Below are experts of layer 2 (counted from 0) of a mixture-of-experts language model. Rows are named router (the router's row for the expert) and show model dimensions 320-383. Each number is 128 + 32 x the weight over its row's rms, rounded and kept within 0 to 255. Numbers have three digits each.
After each expert's rows: a language model's description of what the expert responds to. This comes from a sample of Wikipedia text that the model never trained on.

# expert 2
router:146071109124190156170160208068074126146140149164149115118136170117137099177089113164095125190123137152112081146088070144111116039141106156099104132143096121154125121143090116075092123061099129
What it handles: Articles and determiners

# expert 4
router:091115144131140186133149113156106141099123153173133107147149172158107052166149085093105170105074132146124141138123092090110170118177147122105150103124125078170121089140091131121110116087112104
What it handles: Digits in tables

# expert 10
router:158203180139075088130155063168167117123150145116114064173136099191118168142114106189151087130161104142129157084095127101081099096155144146062119155118136131083149108166120135115099106145132112
What it handles: Table cell pipes

# expert 0
router:113188127153099169114077114087137113063137151117118158111065064056103177070116140117116185151154114057102130126190151171154084127116123091127159154186157130091144130116164134185174178155129154
What it handles: Inner name fragments

# expert 1
router:151111157148167052113130148178140174134029103083097137182116114082149165165119144170123066138137213150103063139111154108136141147083085165099082142095083194118153123133131125155123198131137133
What it handles: Prepositions and conjunctions

# expert 5
router:144098127164112177069153056091076180177140104170167153103147144135165116138153143095181134126103121156123133165145174143140117190137175112210115099098129123130145116107129114106125099203140119
What it handles: Sentence-ending punctuation

# expert 11
router:122108138073105144155134157148106132137175090132089120121189151120073135042204119075179093151134124168145171108128203161137141117176200159164131111164111147154135122024126123104044113121152087
What it handles: Word-final pieces

# expert 6
router:139079161071209120146134204149121116145095118130099141149126093142170077182118115120152094127092135110140111136150087146080169139109132088133117140101166130164148079118136140157188111096104147
What it handles: Noun heads and suffixes

# expert 7
router:140121073120142126137130177126179094142126145075133198108129135161114097070100132129104191086164076092116159102125136182127053159102079142170111105161160118108080127103156101153181182127129127
What it handles: Capitalized word starts

# expert 3
router:130090107153103106134156128130143131137143101116127121074097126125124108074136102102179107113098103121150185163126123139142182126148127045072154123118133037149083144137147099118143113135085166
What it handles: Opening brackets, line breaks

# expert 9
router:067112082170058141123127083097127143129151130188167119112133062154144153098079155111127117121129134096159148151138145092158090122133085158129192111125078149080149153083085175122088078200165163
What it handles: Hyphens and month names

# expert 8
router:139144129062095135144085061166126139152122167084180113132134172119101129144127071151056117139163113087108139137125139124127164091116115150101143182089167139167129116144086091122177112105071111
What it handles: Name vowel pieces